{
  "n_layer": 8,
  "d_model": 128,
  "n_experts": 40,
  "experts_per_token": 2,
  "d_expert": 64,
  "d_shared_expert": 128,
  "activation": "geglu",
  "moe_layers": [0, 1, 2, 3, 4, 5, 6, 7],
  "router_score": "sigmoid",
  "normalize_top_k": false,
  "routed_scale": 1.0,
  "balance_loss": 0.00218,
  "balance_bias": true,
  "init_std_router": 0.00972,
  "lr_router": 0.00219,
  "n_head": 2,
  "n_kv_head": 2,
  "head_dim": 64,
  "vocab_size": 8192,
  "norm": "rmsnorm",
  "norm_place": "peri",
  "norm_eps": 1e-05,
  "positions": "learned",
  "qk_norm": false,
  "attn_scale": 0.125,
  "tie_embeddings": false,
  "parallel_block": false,
  "extras": ["capped logits"],
  "init": "normal",
  "init_std_qkv": 0.0479,
  "init_std_o": 0.0479,
  "init_std_up": 0.0479,
  "init_std_down": 0.0303,
  "optimizer": "adamw",
  "lr": 0.00326,
  "beta1": 0.95,
  "beta2": 0.95,
  "weight_decay": 0.0,
  "lr_head": 0.00732,
  "grad_clip": 0.5,
  "warmup_steps": 591,
  "schedule": "wsd",
  "decay_fraction": 0.788,
  "decay_shape": "sqrt",
  "final_lr_fraction": 0.0,
  "batch_tokens": [16384, 32768],
  "seq_len": 512,
  "doc_mask": false,
  "train_tokens": 236300000,
  "steps": 9678,
  "dataset": "wikipedia_en"
}
Below are experts of layer 3 (counted from 0) of a mixture-of-experts language model. Rows are named gate (a neuron's input weights, with its number), up (a neuron's input weights, with its number) and show model dimensions 0-127. Each number is 200 + 20 x the weight over its row's rms, rounded and kept within 0 to 999.
Before each expert's rows: "mostly gets" lists some tokens that are sent to it at least half of the time. This comes from a sample of Wikipedia text that the model never trained on.

# expert 22
mostly gets: ":", "s:", "°", " by:", "er:", " −"
gate2,183,204,227,216,189,191,194,183,222,219,195,241,233,198,179,239,182,188,193,171,212,178,229,227,199,206,205,225,180,213,184,182,213,188,187,200,197,174,196,144,208,188,200,168,199,200,219,225,226,205,195,206,231,185,170,190,191,194,181,212,226,240,152,188,171,220,195,178,198,219,223,203,204,208,187,212,203,219,206,185,187,186,197,172,215,194,194,210,172,190,231,182,212,199,207,219,190,203,211,211,199,221,219,146,220,184,201,174,186,206,198,177,219,218,134,207,245,186,219,198,165,195,219,184,208,201,206,202
up2,197,226,249,220,203,170,181,229,186,208,204,225,184,193,227,187,208,182,201,180,168,222,238,203,225,202,190,226,194,179,152,174,207,181,153,198,217,178,178,178,204,196,220,188,223,230,204,196,215,214,200,174,211,156,155,193,216,197,202,194,245,191,183,199,173,192,219,192,184,214,222,237,198,247,197,190,195,212,190,202,185,193,184,174,211,230,214,174,186,187,182,198,200,230,179,211,184,202,203,174,204,206,217,200,223,175,204,198,216,195,206,218,200,190,174,155,206,171,219,225,187,228,213,206,209,214,206,210
gate3,194,245,190,177,207,232,202,196,186,181,173,209,219,189,203,187,190,191,210,202,182,153,222,189,210,204,199,226,199,196,202,198,176,206,213,205,194,210,203,187,200,210,139,190,193,215,150,187,237,229,190,215,213,207,237,204,195,177,184,185,226,215,194,196,213,199,196,202,179,224,196,215,235,201,182,245,178,204,172,191,222,203,210,173,204,202,232,170,193,189,200,191,196,206,182,211,167,188,182,181,193,171,186,192,250,188,147,169,199,233,187,164,200,198,191,202,240,205,210,182,197,217,189,237,199,195,197,174
up3,215,272,209,209,216,190,209,209,190,214,203,189,217,172,202,216,177,187,243,197,167,199,211,182,201,178,212,202,191,184,197,197,172,232,193,175,173,201,178,214,179,196,190,184,200,201,178,178,176,185,216,214,215,232,217,219,224,209,216,187,229,218,202,208,212,187,201,192,212,226,191,206,221,211,177,218,215,169,197,205,230,207,183,168,181,152,251,214,196,159,219,227,209,191,193,173,194,172,175,196,188,171,199,177,204,219,180,196,213,193,209,177,229,184,225,201,202,220,243,196,237,210,197,225,197,172,199,179
gate4,191,199,217,201,183,199,200,232,222,205,229,228,240,173,209,183,187,221,226,182,183,173,227,199,202,221,221,223,197,207,195,201,177,164,187,204,199,191,218,172,211,214,213,166,195,178,139,205,186,175,206,179,205,188,186,192,199,179,188,172,233,185,193,178,189,216,179,195,163,229,192,177,196,205,217,178,192,211,222,206,182,192,193,190,239,203,175,203,185,194,192,190,197,182,206,227,165,156,218,207,192,248,189,211,213,181,200,207,216,174,187,218,162,199,209,163,205,235,188,231,228,205,191,176,197,222,180,226
up4,213,224,214,177,219,176,214,219,216,188,214,229,197,199,234,185,161,190,208,166,177,201,208,163,200,223,211,207,201,173,197,193,187,230,167,189,191,184,201,195,192,210,227,210,226,211,173,167,197,218,180,186,195,198,216,221,201,221,192,176,189,185,190,198,202,166,209,213,174,182,196,184,173,191,172,173,205,200,209,227,213,220,183,205,202,192,197,232,185,201,190,194,189,205,200,248,175,189,172,199,197,201,213,203,214,247,180,199,249,183,250,205,198,182,253,193,182,223,209,215,218,248,183,164,208,197,219,210
gate5,171,182,188,208,199,209,184,170,241,205,211,200,195,190,192,183,191,173,183,231,188,217,222,211,194,172,192,197,195,202,214,247,232,218,215,216,186,198,210,157,203,199,195,216,168,180,174,216,217,167,224,201,198,199,184,197,146,204,197,225,227,196,214,165,198,234,204,192,180,219,199,181,205,207,206,197,200,219,234,155,204,174,190,205,238,220,213,185,228,238,171,194,181,175,202,205,201,200,221,202,184,172,199,205,198,181,226,192,232,196,174,203,224,234,180,215,201,222,208,223,144,177,206,204,187,188,183,197
up5,195,196,225,204,177,205,205,186,198,171,204,228,218,226,175,227,200,203,193,177,254,187,182,223,196,211,216,212,223,217,194,222,185,192,232,186,176,205,187,204,260,179,168,187,205,199,187,206,243,193,218,196,213,220,206,181,221,200,187,189,194,241,199,199,199,216,187,195,210,185,209,163,196,204,209,201,164,192,198,179,193,187,212,229,203,187,173,192,177,207,223,243,215,224,206,192,176,197,218,223,224,232,168,185,221,185,227,198,177,226,192,175,160,195,181,173,226,166,188,195,242,195,200,169,207,213,209,215
gate6,195,232,146,183,218,196,188,222,228,209,206,180,183,186,212,188,159,248,214,222,189,208,205,206,214,205,204,195,179,210,223,243,217,204,169,197,210,173,198,175,190,203,244,255,203,189,174,212,185,185,206,188,245,177,207,219,188,192,209,197,193,244,210,214,175,196,175,201,187,208,208,218,166,188,199,213,198,210,214,191,208,181,187,190,170,214,188,219,226,200,223,203,207,166,205,229,219,214,211,237,185,226,222,171,217,187,199,179,226,221,196,191,221,195,199,220,196,230,209,197,155,212,191,190,229,183,194,205
up6,208,215,184,180,218,187,182,208,226,195,208,190,166,204,209,199,186,267,203,221,185,211,184,215,226,206,195,163,183,200,216,229,212,179,178,185,200,175,219,215,231,192,228,241,197,197,183,213,201,182,191,207,241,161,202,188,170,186,214,188,198,221,221,234,188,192,197,220,168,202,219,213,170,204,202,188,189,214,221,202,197,171,227,194,176,227,213,192,231,218,210,214,218,184,214,231,222,226,207,190,200,239,225,182,200,190,239,180,236,233,179,195,214,185,219,180,203,225,209,183,172,215,196,236,216,205,217,206
gate7,211,201,213,180,194,219,197,195,177,215,205,206,234,197,229,229,214,193,215,211,194,163,167,205,221,194,222,186,203,173,209,203,248,221,212,194,227,212,184,182,220,184,193,207,177,167,252,239,200,190,226,174,196,203,215,195,174,213,225,208,166,201,195,195,220,213,207,188,211,197,192,194,193,267,194,159,236,196,203,195,190,176,201,188,192,190,216,230,148,201,164,186,211,192,209,191,162,190,236,203,197,203,188,203,189,209,238,206,193,219,197,230,210,197,207,201,217,160,207,173,200,166,220,189,198,202,207,197
up7,204,203,178,195,194,186,204,230,213,172,211,189,213,208,190,183,191,231,199,209,154,222,192,196,242,176,212,185,223,192,228,228,187,184,174,183,187,245,231,222,208,209,210,188,180,222,175,194,198,212,190,229,189,202,184,186,171,176,197,189,212,166,208,242,214,164,193,198,208,239,196,199,209,213,205,205,200,216,188,212,167,186,200,192,206,200,252,169,175,228,163,185,196,214,238,211,214,222,158,198,206,228,189,229,221,191,193,218,236,182,202,229,225,191,236,221,191,185,189,172,190,200,202,222,203,190,205,205
gate8,159,190,199,216,199,167,203,161,241,197,223,203,180,188,173,238,209,201,210,204,206,199,201,212,180,187,190,194,186,241,170,219,229,198,160,210,197,190,209,158,186,237,179,215,169,221,216,220,184,200,207,201,193,194,202,223,202,196,230,214,201,201,221,228,223,223,198,182,173,219,197,178,200,192,217,171,194,242,230,180,190,201,210,178,217,215,193,202,195,240,179,184,217,204,219,232,149,207,190,216,205,214,195,178,204,184,162,183,188,180,188,176,193,225,196,195,218,216,162,202,162,195,216,219,206,186,201,226
up8,238,220,165,195,223,194,243,168,222,208,222,192,206,192,197,219,213,196,224,211,202,207,203,183,178,186,169,185,181,213,209,199,209,245,174,189,200,176,174,166,195,200,185,210,216,216,209,216,175,213,192,189,198,209,229,229,212,210,238,227,192,202,217,245,211,170,206,196,153,181,186,219,176,168,180,183,236,215,196,212,180,187,176,192,181,187,207,218,199,178,180,205,220,212,193,213,201,184,168,213,172,158,210,209,184,228,186,225,226,169,231,189,224,189,226,215,177,221,189,191,182,213,214,194,213,206,226,185
gate9,141,189,192,213,194,211,161,175,211,232,190,205,183,195,184,203,214,202,183,210,204,171,199,230,211,183,204,193,190,235,182,226,206,186,199,215,183,229,228,180,196,217,155,193,158,198,190,216,203,183,195,203,218,186,200,189,194,195,198,192,212,207,188,167,206,248,192,177,216,239,178,206,246,216,206,208,189,222,205,163,199,173,216,198,213,210,193,200,183,236,190,204,196,192,212,219,187,188,226,213,220,210,171,175,196,153,188,212,192,199,164,198,191,218,184,191,269,203,208,200,187,171,204,207,189,213,175,228
up9,194,198,189,231,168,197,210,206,177,222,188,227,180,228,208,219,220,191,207,213,204,192,214,185,202,172,151,184,221,208,176,218,216,196,182,189,185,240,229,221,193,202,172,205,182,197,192,189,220,195,186,168,228,185,198,218,223,230,220,188,235,190,162,174,158,182,208,184,227,188,151,186,253,210,203,198,221,195,179,201,200,204,204,198,189,186,229,179,218,225,202,214,204,228,178,234,194,183,226,186,197,203,196,175,212,207,197,222,205,205,212,205,222,194,226,205,212,206,220,174,227,174,194,171,172,204,227,239
gate10,168,174,219,203,207,181,166,184,233,204,220,219,219,221,204,204,206,234,199,234,213,193,220,217,171,199,221,234,175,202,214,226,229,209,216,218,228,207,203,155,210,225,208,189,176,226,202,186,179,184,232,205,194,191,177,187,177,172,219,207,207,193,207,183,179,217,199,199,134,226,169,195,219,213,227,170,193,246,240,192,177,172,211,193,208,175,167,208,176,211,178,214,191,196,203,216,180,218,220,199,185,208,202,210,197,167,190,203,182,201,195,215,204,230,200,199,206,201,180,233,201,170,203,217,204,223,173,201
up10,229,202,192,207,220,176,196,215,211,218,229,216,206,226,231,213,208,232,217,219,179,208,189,161,210,228,212,208,195,160,211,206,222,227,174,218,238,200,170,187,173,227,216,210,203,229,211,170,187,198,200,195,160,178,187,223,194,213,229,226,213,173,186,208,166,165,202,213,170,209,199,212,201,218,187,163,235,226,208,227,182,217,195,190,186,185,185,218,214,179,163,204,194,205,187,206,194,216,187,175,169,214,217,231,220,220,193,209,216,210,231,213,195,184,219,205,162,203,212,217,221,230,208,228,202,237,223,204
gate11,200,201,215,204,182,204,183,191,177,168,155,194,183,206,177,235,203,215,214,188,247,228,248,185,229,185,191,183,211,232,228,173,224,195,202,174,169,185,195,230,213,182,178,209,210,203,198,200,197,189,191,179,204,145,196,207,219,218,206,173,208,215,202,200,204,210,204,194,176,180,203,186,191,204,209,203,197,189,198,181,175,227,167,207,221,208,208,205,222,197,209,186,205,209,209,225,234,167,183,215,240,173,214,190,195,201,184,169,201,191,194,190,211,238,201,206,251,195,180,210,196,212,227,176,208,140,173,207
up11,189,197,180,207,209,280,210,166,200,253,196,208,161,194,178,166,211,180,229,209,207,194,160,196,187,198,215,200,188,194,236,192,211,230,216,206,226,202,203,198,208,166,194,203,209,215,182,198,212,222,226,174,203,220,191,217,197,195,206,203,189,237,201,187,227,211,235,203,187,200,228,225,175,209,191,178,212,186,168,171,199,197,203,210,199,178,185,204,200,182,222,249,218,209,188,158,201,214,208,184,210,199,229,188,188,200,197,165,200,189,194,195,206,217,227,227,198,205,209,199,229,241,234,210,202,216,218,208
gate12,159,198,213,182,203,192,151,171,241,191,198,209,194,189,168,198,216,239,204,197,219,191,185,208,204,192,183,221,183,216,204,208,210,179,199,230,170,199,219,175,199,209,172,186,163,188,172,218,226,161,217,187,189,190,195,197,173,188,180,206,200,209,210,165,223,237,188,212,206,209,183,194,200,217,202,208,183,227,205,146,216,183,247,218,217,209,196,222,198,206,210,200,210,195,208,197,220,186,204,212,203,220,211,168,205,155,199,179,182,199,185,215,190,227,187,200,216,180,196,248,171,184,206,179,183,221,146,211
up12,193,190,214,205,175,231,221,167,211,167,201,196,234,220,181,186,174,164,189,190,221,189,204,216,185,196,245,201,207,186,173,224,227,221,183,199,226,161,213,168,195,191,196,167,180,198,213,216,162,181,190,215,223,201,236,178,197,195,199,173,178,214,193,221,215,217,191,163,186,209,156,176,224,185,187,219,184,208,219,200,186,227,191,244,203,219,175,176,228,226,220,206,169,195,199,214,206,222,233,213,213,174,178,197,197,183,178,216,190,208,181,208,207,228,226,187,214,223,190,180,215,193,169,183,220,188,203,217
gate13,189,185,206,220,200,187,217,159,235,193,155,207,201,227,174,221,210,227,209,185,214,185,226,213,183,186,208,190,191,226,206,236,240,186,194,215,226,182,221,213,226,205,173,188,177,172,181,168,198,183,211,219,224,202,195,207,174,202,190,183,210,193,195,208,210,205,209,204,207,227,177,181,187,208,241,213,171,244,222,182,160,181,217,209,229,233,171,197,176,226,181,208,186,214,218,179,199,207,241,211,221,198,193,201,198,188,241,214,192,186,193,209,174,235,157,202,216,201,197,236,178,205,183,211,186,200,195,220
up13,163,205,199,201,161,227,173,230,167,198,219,222,189,201,175,175,195,197,201,218,212,202,204,228,206,186,223,204,185,216,190,176,171,212,227,187,176,206,214,193,188,185,201,200,179,214,192,243,202,175,217,180,174,186,184,165,187,207,220,177,220,208,193,169,205,222,215,188,217,197,176,181,229,217,198,190,160,190,190,169,224,175,211,201,203,189,231,196,221,200,221,199,223,198,199,207,214,201,156,209,228,190,180,196,186,166,176,177,177,232,164,185,249,236,208,193,238,181,208,205,189,174,231,198,195,186,191,231
gate14,195,177,226,221,216,222,193,225,224,214,192,170,157,188,164,192,214,179,180,210,201,230,233,181,193,174,170,190,236,213,187,228,201,216,177,210,196,191,206,208,195,223,172,201,172,222,160,202,179,208,206,173,233,184,208,200,199,206,167,158,195,220,187,171,199,224,215,228,176,212,162,203,176,214,189,206,171,191,216,190,208,185,237,214,185,188,189,179,228,193,200,237,211,202,199,199,220,198,202,200,208,172,230,201,187,200,194,202,235,181,192,222,166,220,200,188,239,203,172,185,193,227,215,195,195,183,155,199
up14,201,217,218,196,181,175,192,169,172,209,220,234,225,210,211,185,184,212,225,189,213,201,190,227,226,193,227,195,176,184,226,191,225,175,235,223,204,201,205,203,198,188,211,178,228,186,236,180,219,197,177,228,173,177,176,199,183,208,213,252,211,192,206,210,204,199,197,186,251,195,222,179,231,193,204,169,214,226,178,183,180,223,169,192,229,205,215,226,181,186,198,166,184,189,217,237,195,206,203,213,193,203,154,209,194,204,176,203,164,212,207,206,243,217,182,208,196,174,201,223,203,151,180,202,194,199,218,200
gate15,182,163,200,191,185,221,190,186,184,220,225,201,200,201,188,236,180,187,204,209,188,204,189,224,174,157,198,221,180,232,189,194,174,205,177,198,211,217,204,190,173,203,193,191,182,206,191,205,190,179,229,195,240,208,190,216,183,194,220,194,186,226,235,164,185,207,214,198,178,195,225,196,188,203,185,182,197,208,247,194,182,217,202,214,259,201,175,182,162,187,205,215,215,204,220,212,208,165,236,215,199,228,222,183,198,185,205,226,191,236,189,179,198,226,210,192,267,213,200,205,200,236,223,201,209,173,188,230
up15,235,188,193,229,197,180,227,206,185,193,247,200,207,187,245,204,193,198,218,197,186,223,166,181,188,166,190,184,188,182,174,199,199,212,196,193,196,185,187,188,169,199,200,169,223,208,202,193,179,172,213,204,231,201,230,214,205,206,215,211,192,219,196,207,174,176,220,196,161,188,248,210,187,193,161,182,233,184,220,221,180,223,183,215,221,230,229,155,184,189,181,202,211,218,190,201,211,186,226,173,172,241,210,210,205,203,209,219,199,208,235,181,205,178,226,212,193,195,256,198,220,221,197,221,205,192,219,191
gate16,193,214,182,189,219,241,210,222,194,199,207,183,209,176,222,212,198,173,214,198,206,170,186,195,243,235,203,185,186,169,189,182,232,179,203,219,165,203,197,204,242,193,171,221,194,223,204,216,211,183,245,199,205,194,202,187,204,214,188,188,187,229,207,221,186,205,176,186,224,226,205,210,182,200,163,181,192,172,172,202,209,188,208,176,200,242,202,200,177,177,237,217,223,204,191,170,171,190,226,193,183,225,207,200,213,199,263,227,209,248,179,206,192,176,218,225,198,228,218,196,215,180,197,176,202,210,191,199
up16,204,208,203,190,200,219,201,220,205,208,197,201,192,179,209,207,224,179,216,194,183,185,192,180,214,219,198,211,173,177,196,189,230,207,223,215,196,167,195,177,191,220,186,221,202,219,206,202,188,207,254,182,242,163,206,208,230,224,196,197,152,222,179,214,176,193,151,180,243,210,224,173,204,195,192,186,191,186,157,198,204,200,183,195,203,255,197,205,174,173,249,253,202,188,176,205,163,213,231,200,179,214,219,207,176,199,225,206,193,234,195,213,209,190,207,227,207,208,193,200,190,182,206,185,183,222,199,190
gate17,190,218,232,203,193,201,193,164,226,215,164,216,217,174,194,194,208,175,208,181,163,168,208,203,206,185,173,184,212,202,171,191,184,204,210,189,190,153,172,208,201,191,184,195,190,204,201,234,200,221,195,239,220,246,213,218,191,219,205,202,230,221,185,179,246,221,199,211,200,230,198,200,220,198,195,199,180,213,208,206,217,201,196,203,200,185,183,158,198,195,216,220,201,193,195,193,174,142,187,192,193,182,193,226,233,196,138,207,205,198,198,229,179,185,167,199,238,191,212,193,216,205,176,212,170,178,188,170
up17,195,191,197,220,220,193,195,198,185,189,197,200,155,208,183,203,171,200,162,211,230,231,240,199,181,208,221,231,224,235,214,177,185,180,172,209,182,223,223,203,208,211,199,202,192,171,182,176,190,197,182,155,166,170,172,189,208,160,187,182,186,177,198,190,182,189,208,224,180,163,187,187,207,199,210,231,194,191,217,176,178,196,214,215,211,196,213,231,208,194,200,181,202,200,202,240,245,227,190,210,221,205,203,159,181,188,232,174,187,198,198,161,186,227,205,190,192,223,182,218,176,232,207,176,212,209,176,210
gate18,161,208,230,193,217,201,177,199,193,198,156,191,233,189,184,213,231,225,197,232,200,171,198,214,206,184,199,176,193,192,189,185,197,204,240,206,209,193,247,170,211,192,200,220,170,209,201,228,195,188,225,218,204,204,189,195,189,196,200,186,198,196,206,187,200,229,202,197,219,215,160,149,205,210,218,211,180,210,187,154,168,205,190,190,214,209,209,198,182,238,221,194,205,190,249,200,193,191,211,229,238,174,207,223,226,175,194,203,184,173,157,198,210,226,203,202,253,203,188,238,193,180,221,211,198,197,185,209
up18,184,220,196,203,231,251,202,198,196,226,242,184,200,181,163,215,207,175,223,213,203,184,207,203,150,186,203,225,192,212,208,200,245,220,196,201,225,188,162,218,182,199,182,221,200,189,218,209,186,222,162,186,219,199,209,224,191,254,208,197,143,216,216,183,212,215,216,210,202,191,183,197,202,215,198,167,171,195,211,182,218,173,188,188,170,178,156,230,172,181,198,206,179,205,214,195,222,176,224,201,209,190,200,169,210,214,199,209,191,208,200,207,170,211,156,215,213,203,212,193,201,204,228,205,177,189,186,212
gate19,185,198,200,171,149,189,219,195,210,204,184,221,192,227,214,203,182,240,156,180,245,163,173,221,197,216,229,194,208,176,210,234,192,201,205,195,213,199,234,204,236,182,215,202,211,209,189,197,231,173,188,172,160,175,199,193,200,169,211,199,206,202,229,218,221,199,193,192,160,212,203,202,210,203,197,212,182,214,189,192,209,200,205,163,205,185,197,201,200,179,207,181,241,226,222,241,164,205,201,186,208,257,179,191,218,181,188,225,199,219,178,180,181,197,206,189,202,187,194,196,185,180,199,241,194,224,209,221
up19,201,188,220,247,226,190,192,188,182,163,177,204,205,196,173,194,245,151,209,202,143,226,215,201,226,205,177,211,208,226,190,168,202,185,191,221,193,201,199,169,185,222,187,171,179,207,186,221,201,225,212,210,224,216,205,207,220,209,173,184,227,193,155,177,182,207,217,203,221,205,228,179,207,211,208,198,179,206,197,198,191,215,189,212,209,246,192,182,220,228,211,228,178,199,193,176,225,200,201,197,207,140,197,232,165,201,199,190,173,173,227,222,202,219,201,195,217,213,192,198,204,203,224,187,208,178,198,187
gate20,147,224,228,183,212,227,189,167,197,214,202,202,187,173,160,208,206,203,176,207,211,177,195,229,192,200,182,206,179,238,200,195,222,166,181,201,198,222,215,171,197,178,175,218,149,199,212,240,206,204,207,185,212,212,196,192,153,177,213,184,207,199,233,191,215,211,208,188,166,213,184,194,214,216,192,214,193,210,244,193,199,183,213,201,192,208,202,195,215,218,234,202,215,209,211,220,205,215,185,212,230,188,168,176,214,184,177,201,216,177,194,203,178,252,174,211,231,173,188,212,200,168,229,193,171,170,187,192
up20,181,169,189,175,165,205,166,188,208,201,172,222,193,213,238,166,202,207,187,217,240,198,203,210,241,207,227,198,198,218,193,213,170,187,193,210,185,211,219,201,225,192,183,210,200,173,214,173,235,182,231,207,216,216,187,172,199,197,177,222,209,211,209,209,221,216,201,206,234,198,225,201,179,225,213,200,202,201,228,217,188,220,218,161,233,179,166,215,205,259,189,220,178,185,215,224,186,227,220,214,203,233,224,201,181,180,174,212,179,186,185,222,205,191,180,192,198,175,206,190,185,168,161,201,232,192,194,215
gate21,193,209,222,245,195,171,192,186,193,211,191,226,217,192,185,182,160,204,225,192,192,197,208,184,187,202,181,190,199,238,181,209,207,211,165,201,226,187,167,149,198,221,223,195,196,187,167,212,180,197,224,206,195,211,152,222,181,212,232,188,226,201,183,149,228,216,196,216,178,204,157,202,182,220,201,170,179,207,209,181,206,188,180,234,185,193,188,166,216,201,177,233,200,210,193,219,214,179,225,208,175,177,173,170,218,192,171,224,216,181,208,228,187,206,186,182,233,219,210,199,184,198,206,181,186,202,222,193
up21,210,181,177,190,228,247,210,226,195,206,214,182,197,184,212,194,231,216,189,190,220,176,166,209,198,200,225,171,201,154,199,191,175,175,210,195,163,236,204,215,203,215,176,220,204,218,207,206,217,176,179,227,228,197,198,190,205,178,192,195,187,183,221,206,235,193,198,185,193,210,190,173,220,193,182,223,197,174,194,235,229,152,211,198,215,228,190,200,215,215,199,220,210,206,191,174,177,181,196,197,199,203,186,226,188,184,242,224,257,191,177,200,192,180,225,215,169,211,237,167,239,174,195,196,189,196,196,194
gate22,175,207,181,188,211,174,180,214,200,160,191,250,170,195,196,210,176,202,182,191,177,187,197,199,189,189,180,195,208,240,164,188,183,186,231,204,207,167,214,184,182,205,174,222,174,210,205,228,212,205,201,216,182,205,202,216,222,222,210,207,228,174,216,219,173,205,200,160,185,202,199,208,199,243,192,207,186,200,240,181,220,207,210,242,204,180,193,201,209,199,187,171,197,194,223,231,206,176,196,221,206,222,213,162,196,170,166,186,192,190,185,197,181,204,182,161,270,193,207,208,190,178,212,196,204,183,166,198
up22,212,172,187,201,170,232,229,201,231,231,207,186,208,171,193,197,203,198,208,218,212,170,195,203,182,182,172,242,173,190,200,214,208,206,227,225,180,218,174,199,173,233,191,195,198,218,184,181,186,213,160,207,238,228,184,215,184,223,182,229,187,228,175,189,211,203,197,203,217,217,164,201,198,199,189,222,222,219,218,257,209,197,208,190,191,209,170,198,184,182,186,213,212,196,190,189,195,234,220,213,187,219,203,190,227,218,175,204,169,244,211,221,209,168,190,204,152,205,177,206,184,198,205,222,209,230,196,164
gate23,158,196,240,213,207,230,188,200,195,234,167,222,202,210,181,202,190,199,201,214,192,165,203,221,203,188,185,200,165,196,188,214,234,217,204,207,198,175,202,202,213,198,177,204,189,193,173,243,205,184,179,190,207,190,179,177,162,188,196,193,188,204,199,160,186,236,199,171,192,214,204,221,205,208,187,191,181,224,204,157,186,183,228,231,213,244,195,162,200,210,212,184,214,198,219,207,214,212,195,198,239,175,214,178,202,175,199,191,209,194,185,233,211,250,183,181,246,211,220,233,213,189,238,198,186,208,168,196
up23,208,199,199,192,209,230,229,196,186,194,237,219,198,189,174,198,175,177,226,182,163,189,184,185,186,195,188,184,172,179,205,142,208,214,211,180,169,177,180,224,179,182,207,192,228,216,210,198,202,215,197,200,169,199,197,189,232,229,221,172,179,240,202,180,178,193,224,198,193,177,199,239,163,172,163,207,171,184,201,187,219,171,204,214,195,187,199,200,205,152,181,176,212,209,224,170,215,199,165,179,215,165,190,216,202,217,209,183,206,229,188,197,201,187,218,199,228,197,218,223,224,221,210,182,177,178,201,186
gate24,206,197,182,184,195,188,185,192,243,168,175,203,214,205,214,202,197,175,198,206,209,197,229,210,214,223,179,226,181,177,178,196,198,214,226,188,222,231,196,204,175,195,195,185,214,200,181,207,211,202,193,167,217,193,191,210,193,218,178,200,217,183,219,234,177,202,193,235,196,175,224,235,202,177,175,205,183,225,220,216,197,181,217,245,174,254,192,223,226,205,204,186,174,183,216,176,188,197,235,209,200,215,179,202,205,199,238,202,170,255,201,210,200,185,183,203,181,234,205,238,241,217,177,172,203,239,204,195
up24,202,171,201,214,208,189,205,209,163,192,214,178,194,214,196,179,197,230,185,212,196,207,211,185,206,209,225,165,208,197,207,231,180,200,195,203,207,206,203,182,220,193,206,210,189,202,205,189,208,205,209,219,198,225,228,179,211,182,229,167,204,221,228,198,257,196,220,164,177,223,178,185,216,201,201,224,208,163,183,198,207,218,177,171,213,169,212,189,178,221,212,201,259,247,197,213,238,195,184,200,210,177,219,218,219,202,206,199,268,183,204,212,199,208,249,225,196,188,209,202,183,199,211,234,216,173,208,230
gate25,195,198,204,173,184,186,220,197,215,220,217,210,219,194,207,209,203,200,205,192,246,136,189,212,144,229,216,221,164,198,195,207,218,219,195,192,197,213,200,165,229,179,171,179,193,184,198,186,224,221,206,186,172,169,200,215,227,208,222,207,180,246,190,202,207,201,200,215,177,203,201,228,237,172,197,191,191,214,207,200,203,217,190,164,209,184,189,196,169,163,206,181,231,194,199,206,164,197,237,190,217,235,206,189,215,189,220,204,193,232,195,187,201,197,188,231,206,204,163,209,201,217,211,239,191,216,229,222
up25,190,161,209,225,192,248,199,197,185,174,212,232,190,199,160,172,198,176,186,198,175,226,204,195,235,188,193,220,239,214,184,201,186,185,184,223,182,201,199,237,217,192,193,185,172,192,208,205,218,193,210,206,199,224,209,173,194,162,218,213,213,159,196,164,195,189,197,191,235,219,183,157,189,229,228,196,190,196,171,182,201,214,219,238,224,202,210,175,201,215,183,219,169,239,190,219,198,182,183,191,206,186,194,220,208,201,197,205,181,145,221,236,190,222,203,189,199,187,218,181,191,187,221,208,191,181,172,184
gate26,171,228,207,209,231,210,201,190,188,200,174,187,210,177,190,213,203,196,198,186,185,210,173,190,207,217,233,215,196,200,195,175,179,204,208,179,186,192,231,228,198,182,157,179,178,191,186,205,235,201,206,223,192,193,197,150,192,196,218,184,213,217,225,210,186,219,238,203,200,214,192,212,197,170,216,212,139,175,196,195,254,176,223,176,235,220,180,206,183,225,199,179,199,219,211,182,183,202,188,199,213,199,192,203,196,200,186,167,199,201,171,180,205,206,173,192,250,222,142,198,236,210,213,224,201,201,199,219
up26,194,195,234,200,209,193,206,183,199,214,170,198,223,230,243,203,198,200,209,239,233,215,160,191,210,225,198,217,202,220,201,180,223,184,236,202,208,183,200,157,163,193,225,222,182,165,195,238,192,189,220,176,195,213,206,199,199,201,192,188,194,206,208,196,197,210,201,154,180,203,208,210,203,205,169,166,204,221,244,171,170,225,204,174,211,195,219,173,182,223,225,203,157,173,193,235,188,229,226,220,209,189,211,219,171,184,227,219,172,210,197,218,187,216,194,202,235,183,201,237,192,194,189,188,203,207,185,188
gate27,207,202,237,182,183,143,223,190,228,179,184,207,190,218,208,221,171,183,174,181,215,189,155,209,244,211,213,201,199,221,201,209,176,200,211,166,163,192,211,196,224,203,191,178,214,198,228,205,220,170,187,165,221,200,172,197,240,198,214,199,191,221,191,212,205,190,208,226,176,185,206,212,218,197,183,174,167,200,199,217,190,175,207,213,170,199,171,198,177,197,208,199,233,270,207,189,209,169,220,198,207,210,186,246,194,189,201,215,194,220,206,162,200,180,183,191,227,213,217,227,198,185,192,200,205,200,198,206
up27,197,204,229,165,184,138,223,189,214,181,205,192,201,219,217,229,187,212,192,179,236,190,163,228,220,178,217,197,195,193,216,207,174,217,205,153,170,219,213,187,234,221,201,193,217,220,224,210,210,173,180,173,209,194,168,186,209,185,211,190,175,209,193,221,208,201,197,211,189,190,197,215,202,207,179,172,175,195,209,217,189,167,204,210,173,195,152,199,189,224,194,202,249,261,200,209,206,203,212,199,217,202,180,239,189,189,193,219,195,216,202,156,212,183,172,203,225,190,187,229,216,176,194,199,193,200,200,207